Weights of a small mixture-of-experts language model, trained from scratch on English Wikipedia.
Experts: 432 SwiGLU neurons an expert, a softmax router.
Training: a variant of Adam for the experts, 332M tokens, 5650 steps.
Below are experts of layer 6 (counted from 0) of a mixture-of-experts language model. Rows are named router (the router's row for the expert), gate (a neuron's input weights, with its number), up (a neuron's input weights, with its number), down (a neuron's output weights, with its number) and show model dimensions 128-159. Each number is 500 + 40 x the weight over its row's rms, rounded and kept within 0 to 999. Numbers have three digits each.
Before each expert's rows: "comes before" lists some tokens at least twice as common just after its tokens as in all text. This comes from a sample of Wikipedia text that the model never trained on. Tokens count by the router's weight.

# expert 2
comes before: " ", " the", " to", " a", " by", " his"
router:538471550499478532538455595532537490518504528464524474502491533550528482490511530528472510545488
gate0:461490425504499529454524487527495542443506480489480516413506539495497569555561460588533454473461
up0:446511487510513474513432548455452548451497515485496452480509440499473463507505546514501456530498
down0:528452391453402515476466554485478543497608489477582453472514480481482530520559476506514379503544
gate1:572416507522446502518485470489527515451454444481463423524493578463441497552496541546429504482473
up1:486501487480528487514434493501512517458488469547534522562503564448550452520363559458500547560457
down1:587555473502486524470492466568542491444544474502463521494471488511613485502526491446446550481476
gate2:566469450501482522496508552450485531590400484511480519509523550572506459501507559481506470492464
up2:475452531441478483507589482536468471517599459510503479540606492541495538395418469489540484538514
down2:484464469535490486558522505437560496498502465538510467524480451562467473543457483509508529524528
gate3:536559620523487541463517501417415513505461459549523426518517477474500485525485457524518551512526
up3:468467526560487455516481446596570529500484496441467433475489547457437485448535501536552471536501
down3:513474457465495513483521527467464478435530528506533489481482561516446498515581468505453510488534
gate4:503480578474454579540461496457561500536503413568462514578468469467485486547534455452483415572462
up4:468482517486581549470472529452507479449546538519517458546455480464580468503431467545506556501550
down4:572569504509467567523466532501480460474528500529503635455579551497457519515506461469499547441501
gate5:415465506429473449495549516504466513470470490436488569509500530501537523452535504561438524481477
up5:489420578484552521514507565517488532507508480499505553452455493457479469541485483526416545452481
down5:555439492509473497589556500537504454539550438414441474467509501507540509475453492486518447511491
gate6:474482501483472466469565554567578444505468435494493537460370510470481504540550543473483469565425
up6:491513523543497478569581523528527469482465530487566486567512501463451399496486463495466547534532
down6:453531433525523550587450484487460513517430512512484554546478465525531585432454541454506457508511
gate7:537550523580481456480435510537502473537527450453503462511563463517543554523494519510538449568514
up7:455459537545480557491434512414491513538482503503458420492536479532465544490533546479485466484449
down7:505468483503529518597601478536511522478517484461523548484482441485540545501462441566494495521483
gate8:523477541540512484528410561510394506552454459493463484501514520503478483437540431421550490473453
up8:486495420500542493497431469481488521465429458459575505493540523531540524516482548488573514394549
down8:402488536547560479535474412573537485486483495468475563562509522488490467532535472456501492495501
gate9:476477561482482522546501493508584469457488434582497518529476475541506549485472448517503493537503
up9:510450476522503492510472553548470448512469471490550512507455500459467497543555505537461565441563
down9:488530482515415490426502490484501452499530483475555521543547428502460451459483415519480461509464
gate10:432536486482559562505497503474525564541519596560515538563531455539493476584469488569544475456543
up10:483490502576527571478521539530536466525507489474440500477537529496503577492520523482586509498550
down10:510585538496500451524421486482529510499481559481474488557506476543505477468487411567504514455481
gate11:502508582483455450541491387565506528498466526546541533443535524494511483508527501521470460567442
up11:493547554478473507497495541541483463534461519444549516534505494486541556450472528534565430508496
down11:489448399517502415450551457516388421401490446505499471495515500380571504458547510513505518518528
gate12:545430579492487484433532506471459441511401484488491519470513463482486555506496529440456551497540
up12:445478550484431475509536543487418428476536551503443423533524519472450475498509548576511556463520
down12:529508435481565526524495500513539449464578565482571542479379492522510450467545537562585479492485
gate13:369473508557482493518542523481563483438505466493506485524553418475480443442472506463482429543531
up13:483504436475471483480512474502459433536523542527465459550444464577496542478502464484482483550506
down13:527524545427492503412441501537494501500453521466560525551471412516433462500513512497494486534498
gate14:441522476461547477555492549445503485531549499451438476475487497480509478394536512524462500589462
up14:573518483463491561487488537540526447489344496478537466495470498474518509502513476468507518506470
down14:523449509490542498469490507468553421469528509517457514500504564536530484449479485514589523502537
gate15:515577492518538485471482576484500489600453473455477526449474511446431562538543508491417530568460
up15:523538474489541441471561568567503534542554420461474523448529456456478542566459447540459471571482
down15:553542559482496466499577466487515528567480504566466548511501507565582494522475441519505483496476
gate16:502561563512449490495535408451516480457486436512437462478539493580542499543508555512518480572489
up16:483437478426467464523503531515517518545501476395422468488513520444491508577490510491442467476448
down16:541440479530468493440527541460478551457467476491481467558500511530493443538546437465427564420379
gate17:439475514484462530490478542380485516470520452535436509412521478527392555541475534566498500531488
up17:585474508529560497573480472536571500479496494523481523472575464482542547427531438516583505493453
down17:538580543541504524479488490508515462523428501406479566533427454514473536486531549429535483521549
gate18:427455523483519522529429522514503468465453498404480528506503501512476542478496516498553491508557
up18:546548507491504463472487480515496490460490514538517520479564442482487486490437492421515534539557
down18:477420429573515452518461550523529473501466420477558540502466488528440456456541451517568546567491
gate19:543498513486445454532522468500483515544523450510454493529457553515515519536588476522557502493506
up19:447461584493413502545497518468514477498526476502499539456574510454474563485527540517627551475496
down19:495492418537509493479536495448490526605546490570491534456486489503501490564524535493514524521385
gate20:491515465466493453476487468434478584437505480472515545510529536534540488542537481539539436501466
up20:525472498494564485554482506481478549502456464498527493503448573484457476446515473445476483501437
down20:497489552546451422544524525530526429453489481455464532495449425545533558522520464533530462551439
gate21:497472542507485495565498492472449493427487450457477474452492513526513435440518413486406486538521
up21:567483550469533511475489552493462533419420415472537557466464517510450525468511519481512529509537
down21:541428459563521545499498523569525523485485492493491467465493494491532520508443506458488436497505
gate22:368432446617490549533485569473447545453458483435454483490469473506532500468493448460568556436457
up22:491530487487550461529448494425522430490564591459544462480545528517504485444498450587454486548495
down22:463473559514465514493535466411540506527469431519573417531448529497485499546496525539510565548540
gate23:555521433464461428491468528558486539499510506467510552541424542507479564478554491537484535450501
up23:542538474537497464462455468499448462431540531491568575502512550571541515487493473484570456476537
down23:465557488489573445518545461541493505510555461526456526454578431484565479506529507500476441556447
gate24:457451458516491467515510497489507541485547452438565437544502456460551515512517525447511482523504
up24:522506477453522488486523498517429478468506527476444513501450516542541537493524489479447502533555
down24:467480508475428597480454498528474494476439500528385474462476493429550532494517445537552545482516
gate25:458451459523546487476509542458563479499514470490487563542490543533412541480517513437464498475516
up25:494497433513521504445477467481533520444496510482484582552433486519517504503481544443444531505499
down25:534448489457474509578493539525496524519508441510486488491422558483525486486439441549558434479466
gate26:472450496482527531532516457446466515507492515597454514528559449486483476512542510477523601558560
up26:463509565473517626570536450492491513511466456497473457535559448445510544486501490487524484530503
down26:447517482517474494530525507545565456493494465508436492482514487496506540501439554522513463530473
gate27:489459452534546476577526569515541505499464521518449460491458534492485606490480550533499541451410
up27:555459509454491530483498495499457491465524557505485517466452523440548567436574499425505544514475
down27:455533533459508493517542518486475540447507536491460496536497475556541497418467492523425566516549
gate28:567479499503565470511491523546485506521506463490472481477541480566464488463463475430509581502495
up28:559452489433513555478450485507463496529520499591472507560543465479541530513453442502533501459590
down28:519322502518501516504487502418483524485502495422500501553481459524492498546437468519515464486585
gate29:455527537495483463522551561474501451484479527468473416454447530544505515518567463545479494562547
up29:488478451555442480520453480534475504476503466558496445495533529491498423514467573393515515578434
down29:490556558519565456483519499537537476447513491508506456536509492452526508483475552513508473511535
gate30:437515485450503530468561466530480529565511496517510507542509515591477527531494534497539517472461
up30:439509479508449517503486499427534540528471513542439565543470486474505511510467499500528488511445
down30:451492461462489488415496461489519583505540498519495469536491504452496457522462432552582440460414
gate31:456510514483535455513487463479490523514545513500519509452468500455506491511581485554487570456470
up31:452537491473527432475584453523463488573485561391579575583553391496516458496440523486441480531550
down31:499528506559479531466519497483439454420425528485534447540492450500475477461470499464539482561508
gate32:501497507488475511499463545531465522452431434515434571498562538510509500463477503449510490582485
up32:450505518507535558496545514512436520548539571516521458507480513498428507441483476526526480444466
down32:510490513435516599447487546481480529582557545525532465424444554521481532443530445456419502470439
gate33:484480480524461477537534471437526488496550520479435467418566493505511473493508459543443480582503
up33:486552467496489522464508500509496531459438503474533484533471493571512498527607545456552447469457
down33:491577468556441538516475537551479515556565510453483620507490512568528553608471492526496521577442
gate34:473446585544445512456536491497501509447505475507440498566462494502510470458517595526483515564497
up34:482500534496470525496495504482513466501530507476486450490439519492496484514554530492528490543436
down34:557478460475474528495452534527483509480486507509505513454475454495487494516567406503500544444460
gate35:538492476515529565480429524478459433493471499542427486511446450486480523471504479435497427454556
up35:482515548455596474472510510528472546437493520410455596524480482495541470504568384459478511527463
down35:504432446512504521511504438458529543518506514505477517461516566544493530479562441552513512418493
gate36:426448470478488537535485508494476495534552512533478433538424429572533520454556505515525511509493
up36:608447471522482507578460421520485477495456495516520438514520470466416517478547505516520413463472
down36:502488490495532489476521503543439499521553493476511486500501490434529424486543536573564488445529
gate37:456479512515492516595518481433521411528492490569368494537502520517480525436476480490546514511599
up37:474513481474519453521498497495453542510458557460516472509490474529451490534578530464446490536442
down37:480558577539535575510489560509497486549543531493460482523503551539463461467545522458608494512443
gate38:535473500481481476509475502520511411479495498543441507488456489453497555521446544474545511515541
up38:606476483461477457502509515538500464479547497548451496501555434434541533601441474532575550487560
down38:558508461521525463540467490480480480426583538525507567445478482471533500528482460585589513564489
gate39:503508540509559458439504448500512477513525417501450515479500509469529550459452465546519482493509
up39:474506542468499530531572489474489512507453467566466606557568556503514519502488473574456516425540
down39:533456470486538468529455475535515499503562524547505498518527527472486541532541583537466457447489
gate40:519549443568483523508530549506542431497537540519476418404542627521493487486462490528502551469550
up40:528509492477490512522518577573444506412427578409510488525593499514573473522475518481473544515440
down40:488446489505539492546497476504445552529513486480540509512555542546535527519521482514443519493496
gate41:528512469551578537572481538553545464443549463477524474500484542476525457457545504551456581458504
up41:492433578489483488412536518465520470467548432444548530560505413493435468526424540465466585491468
down41:494473478496564538550455491420491511488439429524529487519493570423461486441541516512408398513524
gate42:420443563536517542505473437454475554510489515501513511455472513514511531460529446534520457464483
up42:481488548470439439469435498469483596513536482480553550463504502497514464534459450456488492474491
down42:539542501431424507484530509471504480494483474550448572558502478473429460520458503475426502592571
gate43:499548531483434538475451449442390489436505417467514454495487510519502475469587537466587485488488
up43:458502472496464517556509471491575510524530563516545541438490517458499521466585545520464497519481
down43:610488552500484491454510496557541578438595489461500491583459497536505411467546476453519490500542
gate44:537568513530555548487504441495489543510550500513512497551488402454506516498487487581526506476488
up44:433559477482456514508493495475511512487502511482471514547550491501521487500470502474532440430595
down44:507533464580528422498482591524433515473645447492502519547495519440514529525497458449449565482538
gate45:501481497512538522458492558539576398512431477417574579468481488519469516515538553490539523522524
up45:483521517490457557489518505496560447585458469483569535508451463519470466565593487479451482541494
down45:498489513499474431470477470510466541489525506540405468509477417455493483518492525536504454507527
gate46:456553510513479523510484482499510469498543450487446503524416458510492487480587556580452495557451
up46:542443555520592544446416514470449465466512588476583515490574548511484536443511471459488527486548
down46:533499523567500505399570499500452480449484499492499517516474582458408469474570507503534510551417
gate47:452543507489533455485480507486504509504510483557459558529459462437491526479542543398472448542422
up47:529457515477507482494477487545479577493553470514576539419496589458477453520452493419464554486535
down47:514489486514554560495474438492481558517509523556512568567519531554505464516516497495510514481479
gate48:485595506534506484492459494447500551521526443510511440437570562452520494506471485526396468522541
up48:514449528521569509536491491521578494481529473414468506475441554544513476456585495548427451565527
down48:444500403511523534423465466517487481512569488552456525512514481486612455465475500576521422453442
gate49:522534443479419476462455599474493464511462470506465537479571483511459607490518504441512488520485
up49:539483461452552523514401482424511498529533457530579527429575546531418515541477442565507538445490
down49:487507498560436538522554493511519495418496485457424462467493535527580505492495496509473529452577
gate50:531508536494477492501463518519460492472456433408489512493490418512460585505535474480501450486548
up50:478495492448527442516462517495498493465518512467474513548518451489504498446507517544459491477521
down50:458468522527477493402506487445464576537491531543498460482409511483451444447476487529504498539466
gate51:441542573508433478468451433428523512514570579517488429499470501440450492510529521536422498511500
up51:504455544523580464547525581474534482512507462449531517489540507529428493534487508480520545429487
down51:515497486468509492473522464528474481536518460527419547501478568472473523481464493504494510519521
gate52:540533505497580523431484480484483528499470548513490531493469552535448590542540524512597544467417
up52:588529499487459461485445511519473523519487503536527515497508494466478484519437474389560479525474
down52:457602530493455504544501493469496547564493516540549483586498464518496453531531526558495508465510
gate53:540436508507468481421476484461529588441494451526495529504529488511531528455560519458502477565479
up53:537521465472484478479402488436491584387555495471548535458482532507516481505508434409530555583506
down53:537537545520501444426494488516451467447467548440458472529487474509546489504519525561486526485548
gate54:549516527532501471548536532429513400472455481500502484564446576543498528512489495541525439447427
up54:493415527450502526479480501499425503526458499453530527455526460419462442500560497433495582558565
down54:531464499543559540492498516522459435415525504461424485484535572535535509466541535500534495526507
gate55:518462455478467534503403507462449501463442504515527497488544529537507458479543418459496502499472
up55:479418490469394444502487477492483533546504474512466458584492454473506467472506483436470519513454
down55:518454401448498504528480516530486544528507467477515527573573459503471496561469488472518584549431
gate56:561487437510538482464403566506439448482478498567433540462469548485483506509485538483538543547431
up56:493496540478581544443432497517499508493545423489485500577480512520467567548524502567471583546505
down56:533491443509478514494458465536525548611453527539467500504470555515562455496459511549488432503512
gate57:514459539452502465513443494595497527499497553555479503510553548425502607472481527468488522497456
up57:453474484472483494516530544472451503544535528517501515436528493477480557589467496442500505455459
down57:500493512515513467525468559554551505494514534477430570423575450519507480558490586451485490512520
gate58:518421508525464444448481479504424521457445506473481487501429605522480544536549552472453517482440
up58:559532498536472445432574468534473489469520443435494493520467546547470530542493481563522454465522
down58:533473520468503485444538512561508521458532420481496490512480526526524518541502465474499500503484
gate59:437461543426444570447501516474537520570590498487504493547408523432430488509517518512502474492550
up59:497431453482498489422400543456519500514485471487534464534456490562460575425566431540430491533455
down59:499532462471520466493440440424537523532476508464473472503526493505426521536453510495483567560513
gate60:439508422479484460557504430491444527429494504474453448458541420493544535506403510513606519491530
up60:460516545493502460434480460528515480457456480525508533527515417523484477467467528459487470574465
down60:518478473478461475496588535496515521513508496451481492492481453524431454465431538488536465580577
gate61:561531568548499473544498521427529514508447465527491465499591508483537519493503559566390463513525
up61:463474516439493481534532510492458556532543572415524474472459537449544494485466517537419547429539
down61:487453512472528522465534542504495516551476491456468461578500500466458487427540464507507442449531
gate62:521425430532462536532565526538475459532498471553478586506524519494443537475564558522481553428555
up62:457425531510527493484498470496486522485515483509431446511523540533534454482503482577568503472470
down62:491413510463511483443504548497490520517523502484494501460530472512540548451571542521521483472526
gate63:445530469418508483521559505521509505544520568563504459589510549514502461547522559523450482507539
up63:412542474508417521542519520455538456555490449518504442533575487504486472485419461532533484625488
down63:494470417532468453591528526513502510539543494509610521616576554482527525520424487495493455504541
gate64:531475489514465520500440471465506456505468528527510474424542463454475569570531516511518537500557
up64:503470506545541547512460464444452558475510574489506505443517598504456460531524524533490452445413
down64:487440549557525528516508511459498504465518485483475454487497529505509503574549511447501461479472
gate65:488451531536478524514436458548496457522434462553490456561509470477534516506533523489529523521525
up65:429478410425533522525572546520478499480554446525522493517482475467498534536494537497498447540505
down65:561505516552552540535499447480487427571486431483507510515483517485480431487480484454482449484513
gate66:523477462476499472422506540477471420499536497516476581459486479467485450460482489504522526488543
up66:510560532506468446528411459453539466537489527464522509503522476570470475430513550541473472554456
down66:453534483501472465479546579533515543431523471501484450512521521489497508537537555536495463505454
gate67:529510522493413486498509534459446471534503523458455411504466469512511430452469545528527516543502
up67:473450478522426535598539486488512534426487444542455551517478542546505483495528497468545535461464
down67:509530550526454521494551452448488544407569451450432485489434544535425529448507451562482425505445
gate68:502482552514536449565491552432472475483526485454571459519609474469441447375478472506502488475500
up68:518545469532510481533470483478470539488548449413488396552534468547495506507525559470534476458505
down68:463558485518488521416521437477563555512392572556472530561489494519509455556449605524450581529530
gate69:411471495384501521553507497499431510502529531543495525460506594530440546521492517489489533489472
up69:499544544511490535531504542504506496469456524390448555496481445433543504499517517538454504568515
down69:512572578559541492528425565582533479435513466462540505537519474490450514476451486479489469569505
gate70:472497477540500524446515524476393514438555530496501492402512524541435502552539447519539547462444
up70:520447527539527524517468541456510509503578464520508490515472561523459538493537492424470450527487
down70:456437472467527457471492434469419502497490544474445521428450513532526483521516482466464505529587
gate71:496526417495455464490551427404421488452510547457571458384623507449488433485532505497522477500517
up71:440454445557421519479461527396539439542513518490445513473506535516471453493482435518538434476446
down71:492505523473512512423505550541543491487447464442553461536469491480512553560461532536416504515500
gate72:483489569524547486495503510505518420490478535474469474445547507488460505479492504478490535518485
up72:479532523481524563484487484505535494530520408498474567470543447504514555457445434581534548508473
down72:511489449507460486472492465470553481471544437521535571542523571547507510508535433547425498484475
gate73:486493504536440525409505575521461469490489444566531503538525506546469497517535541574470594485464
up73:524481478514466430533482550546467492551515461437518528495474429505459472460480473485483464421473
down73:492489467579599482542519498532512528495576510533417482458523509470485491507471492368476463479513
gate74:455525460503450515486488508432464487478596430535435487527552592471463561499467493544469434485488
up74:497520524479512489607507500524476436556473480479482488569501457472544552557531427432556444517481
down74:548421511488464512516456501449445490477528510506502541436502581515439554481477477493521471498471
gate75:484457530531524500560499430550493544600501513512467509520519506524526546520512526545473507499536
up75:520531412499497522460550500549571493536497477500450496513521441412461519485557502461563543534493
down75:533470495524533509458482464476461494433514477385464462480464529530518468476511501517535538508472
gate76:530477466487505526559489549522478524527475413477564476493482548485513472545539602493415512463498
up76:580463457518494495492483550502519442593552501495476501528519549422512458449581454503474458509513
down76:518561486514513394534509467524604485578480534453516525555441439467539532434492486479515461522530
gate77:496451551446514493498541494493579528496541462383471501454461557541520546556473516508365550443481
up77:509471471464499436511482491560533531433523531542491479469556487555474520447495496546500512431512
down77:511457557503480499527500501422491570444485504550455527491423500470499552475527480539453541425487
gate78:540526467456452560500511463464506534511495550547554531460463522523454520523482505497522544473518
up78:490413502499473418490475473484437476577497458438491463473506437506533492504453496523519419454537
down78:473527556476516550433472506471489492443528505477504499490438504475413540427475502462569512536412
gate79:488526523487482488523516486502472510438552556539548504500532559513444446556553500543508505492542
up79:556520537502519508478463469479492468496472489484512470511494495547475475451511456496509506525480
down79:515445477438575481495549541512494443452540506547560482568464547411508468471489474475460517476549
gate80:474518481468566513459558546424482452488576521500518489454470535508502503428524537546530381433525
up80:563418506513470563512476536473446468511520501441504447552487447551455538502496506537475556501437
down80:480510499441506529372494466548498522528484529472529547546418450470414504451468497499539540520439
gate81:502502469468449559512500491472421455528544454482491517493532479529522515517492484528486503473510
up81:492385463456493574518479440539495531490432609516479504493470468465490533573399514511538534571539
down81:488511455478511479467558582561482538538506516483485474550529581563530506525571490433508564513475
gate82:479482524463502537540469484487538448459537477544487474503460498553559436507561506564510468530522
up82:548521503422466506469530464529552565565524502598469513526451474468513510524590554472519478508524
down82:597429465502480515584522496534543556489525432450523556542344624487536502510493493571489572509522
gate83:525526469500493555470464437504469468490493478439478531514538568426492514554521508490494514474497
up83:507474493496528463551447504504569489455545587500512579423518500492509472438514508462539523548485
down83:498445556525454469483516558430523504457533481504517510512498475536505476506535490482533542570469
gate84:458433488499461508497505494451480530501403474491470458478506505522542462463462555478489441477599
up84:556469589481414531495475423585567506540461459509519607484509532492486473455468491518547490508515
down84:447455554544484475537576466463478469486447485412478519521426505509465475465533465567474533449431
gate85:515546441540565525536447457500475543495561520582465495468468538512480543485512536476454436459506
up85:497498503519504517527494375502504534446485513515523502504495453436515466494463501475494424538459
down85:475510513499516461450472402494445517500470494509462457506528542483527465407453515558626434516464
gate86:568451446421467452574419460536423525528484406490497496437498526524560538501546470487529534516471
up86:529425453516510491435508528518516491454464443571486480420465448409478527498554460484479526489455
down86:479468532448561511449418539492532507430483481484495489415533546533452540487447411503516494531470
gate87:519548577516611483510489536486494486571542439512508523490524505535439490481494473494447500533514
up87:506491498469518475516581508513456440558537477563442426495521498568487487557501499528470488489481
down87:475465488506535424506548530525490512449419525489493544407469472489441497537447416523496523489507
gate88:489536484510558517469431534483501516553473544481522516492565537532441574538516551477493487516473
up88:515488474432532429485498512515546510533419535516546568475520510510498501533503503462436509529466
down88:459442460511473441531562499566436486522527462534557505476501452502564455459515512536470492460524
gate89:457477499477550545520541461523467481460496517525558465517530513500493449543541457520532501510455
up89:505410462500471475573510526499438512521524457445485508487569510513475453550513527451492443468501
down89:488497442461491500497491496468461542446573510462488527500529486525534500537520480504424471480527
gate90:542538552473561505485455465542447487506514493496527565442575496525537545465407444530514567513480
up90:461423494470431488519521498468547532494465493505438457554442456577490482494517501452557554423547
down90:532470480555473545576533551449474484522517492488432541552455497501469481491514509449481494482483
gate91:517494460486522503515487528531493510525478456475414459498499560477472493502486437525407505489559
up91:552410566450479520522492452484450503540481526559451549443520416405507539467439480472398512516460
down91:490486509490515508513528474559550462500603488560509525535414436505493507574514444569460533559411
gate92:495487524527489532478531564455452463561467475529466516488484496495524535483499508534486504504563
up92:468482476505466476532536519539452489457477548462456513475536466464511506437539525484448499536522
down92:561474539447439484435454495513503516473541476513478497417517433429517517540524481448493511482455
gate93:465493552493483482480468494468502464513462504517447524516514578478538541496547476563492567613558
up93:512489491477492493484500471463558460505498497447454510505497391512580521457468490466607404534515
down93:475517568479483477481457515440495524499476497489419449460466509501429478521543546515515473567465
gate94:501547558458492495499510557524484435549508553504440500507511484511524502503484507462492422523537
up94:588585549541498581435504553476464479463494439472509529413567473497495495512552464505517491533583
down94:504500529502485485408518498506533526510494484499501490444506536442428427462539510577464439470463
gate95:497489518415419526521543530517557460457544459519479519468572490448500579487496472522522464502505
up95:398519456511597436515516530518465455465504518441459565447510459560478480444438508552501561499531
down95:497496532404437520472532536558490535488465398550471538502568597515481566534535547459433561496575
gate96:446515477534484474445572472501411492532544527468496458534459483524512540487566386546422507533463
up96:443465442501510472494530520451556512478456434469537507546550528495509517522515469461544453491413
down96:571462498536493519489551528547443536438499564537492546506536534448467490449505457495438489429524
gate97:583539560452429526388459478539491521544463436498528559496488517549504568563494438466525526518490
up97:550445484509465469514610517535503487472489485498550558500600524479442501531533533435438518564534
down97:418514510498548505484381486536488502523475470478544528526559437502552531587531476458472545452498
gate98:501476548493500501484527475416541507568486510479557485513529491466561596420463480499450532479449
up98:547508521451575471520452523515526494503532572453554508465521535426518484492553534513486494540494
down98:431498522473466421549454534466555503457514512519540527515477535415506436429548436538539503521574
gate99:472427543488508471529585468488454502495501516529451492498554507469495553479547463559448413481567
up99:512538575603490489500495511547496509512488448520526545513466487445503476471541552476518502451571
down99:513503503506528549497476425499505529506535484553474498443504529494569520447582460489487497455502
gate100:533486470467434559491411493484423493494498541472513482483487522500489470476520553554490509466540
up100:454523497506581471534521445460501580543500448470512407412492544511508453491457472532536447480452
down100:548506436495464507460498477496438443517523511559569535512462503527525575463507532457524484500493
gate101:445488518532435545521427485486575475487515478514535514489430570471512494481515560542540452508503
up101:510524495560537492511529514545514497522560522519359546488482521503507571469492530489517485497484
down101:569475520466504457491510489458498534553446444465505500486461552578498562480548544467519549470555
gate102:460489531501535519514506508472508545529420468570445478536483605539519465544510542499516431542457
up102:413544449518488493556489437531543562491489486501481488491485551505490463546511555521529512448458
down102:518476460518475507515572439521547477484516571564514481491471438493489496479462479478515427517532
gate103:525537500501491508491498481482513516498522517505590499438499506534474443492569605511464488508499
up103:514489453491484451540454457557539508557392478480488546480464466494467526519554558445415495513527
down103:548482497519518492565547578550487488486487521474538450544459572441461509429454554475497511567480
gate104:482507545444592496467505474480475447501422496478472503550467426448461492525470486467541508468515
up104:509481531548506529522508569528478549444494490478540533513473494485490486505459545444457459498539
down104:581486447513555515450528490543468484510569583525497509466547499495565450472487494424445484462592
gate105:519542512561521449498423488468555417543483422497556556527469478532516454512557407532515540536454
up105:490474484590547444551428541398523527469449480493522501551513507539484518488531545440461519527471
down105:528478540450521566466496511454485472569498533454617435532460544488479497472565436530496491491509
gate106:499506473469526483548425513358490498516494503467451473457486489511552478533570519459457465607446
up106:510505472494500522543478537571493455458379519565558499527460490424501492467444516510524539442524
down106:547510530462516556517438465386510532493477519469527567510462514531453497489566521551428551554494
gate107:455477562532542485507498563460463519421516501460559479586494534481545410505623468489456530536483
up107:521524482479458527522513475534548538462554534543494443394501541486449505515598533453471502525478
down107:590403480464502571507573498526532519494548441547505457493494540513563497539499513482464523487432
gate108:429427546608564516466501487470480520491472428528533494438552529536478461415487510542540505493558
up108:499454519599489461443506519492481433482501502526530511546557563502529542540522508474500474503534
down108:506512437591498516481523527454480485498514507542616553556498462496527510537487515464488496526486
gate109:500496567491530508546380515510486502449486534466500362440552486550492496490526509540469473509448
up109:447473445424501448415454450474435478458427488455533529513506440538562465495530468506500433487496
down109:555489511524515484469452525454493507558428518503603472582509492497488464557556533544477580525491
gate110:515467506471564514535524480468457483525522419474516495500550531524486499472508429518497454476505
up110:416486492508514505592517482414515497531494525512512490568482491541467472537557490516494491456504
down110:520530534571479464527528552530548467498515461413554477552505439422481541565550553510467436555443
gate111:448471538498507485484537601543493523495478487467493505545432504515531528479529571503421530537527
up111:504610518508445476517540463499516490560503475448494557494534486554496486485476495482514491457497
down111:505504554500576441520513481581470451454485503491517527505425527406544455438540535511558563514534
gate112:542450464515502497494443553501432555472446458530490462501518508524525455460529491520443498531505
up112:524433510563476494489500534513519431547449504517485515514497502579477548499603439486489516525514
down112:519501540609492575504486471545542412521478520454500484479532494488509470502511521482484561435478
gate113:445486455481507591498500522500491501527521531477453476495490528492434513426505520469522528504416
up113:504488533521591446457485461473446468520481535522540523483519479488501561493544435479433511493517
down113:574539448515475473493460479525458479597488552453427519425453487555509514424502502524434533543500
gate114:487508475523487492473486499485527435531542416527506510511479486495464482470562478539482485503413
up114:391581446496443595469496474428531487524467410504563396627469482543468495534540508510533448557424
down114:520464532507465449509540476507474453539534521488546544485498471442491441599571468448437521499541
gate115:498519520377526507496482550484505513533512453487435504480506458562510575502510529459516503519534
up115:485498461510518536511572503590529476526530487495494496514506411455503508540636504550471413524520
down115:526582549531471501531467496545569476498478545453491498543517557488560502484536529474477497441469
gate116:469529454454468544464460496552518458504506512541520555536557482476515476545477508453489490489562
up116:467439455459499566458599529504527516465510604580524511550519514482445525519492511469513493540528
down116:489509507504482496512437514498544466559449457461483565466501473488458536469541464543450600550514
gate117:543508479544549548551454516507481533461490514564545450486465464517433486466522496517479563478428
up117:516490534482520528530507456528499516475471485453510497480494484477565468495536529566435525512520
down117:502459535570532554516568458501570491422497560469532475498445527534493412449544549518537512533548
gate118:441483500495490533471594505517496499520457490470476456481475529528512480553552464496517471482491
up118:557458500494566532459471550522423535486437469474470529551531545477526524540517540462540556474556
down118:513505571445464447512417561494531447418530501533557515477531470565581433522471439532498560538554
gate119:509492524474468471529541514567478531435525460516436553520507549493487482487569505485469551458544
up119:544498522492472506515489519498530469514518526506504453521583514479498569534536515463538464519464
down119:492423429516508468496532539526554522555539497490481519505514461444532527508489469473503489513512
gate120:459473541490522461452543545443470531472525453524454523542476544495489536526453436493622507455478
up120:498489526549566517580473504497528483531492531447441529458532532483494458462536495460450493508530
down120:503547445532526455539472488416461478503517495462524494484460536539599494484520476511560502609487
gate121:444544483523517455552451549487506474505455493424404478498496523490559522549523502488484523500484
up121:439561557510497519525544479478519511474423455473507458520492569438471487566479491513452528487519
down121:527505557516464439465434552533496541481459514579440540480536436457493518459464502482454432533556
gate122:512484514540562555439478554422459515435446589519532503502567483502454528501423507465520522539453
up122:520481462595531548507528517413502514510466522477479460532513480500466496434458526501489572496456
down122:493529480545574491624528522502419511457571499457509523493505503492506471520470535505500462535454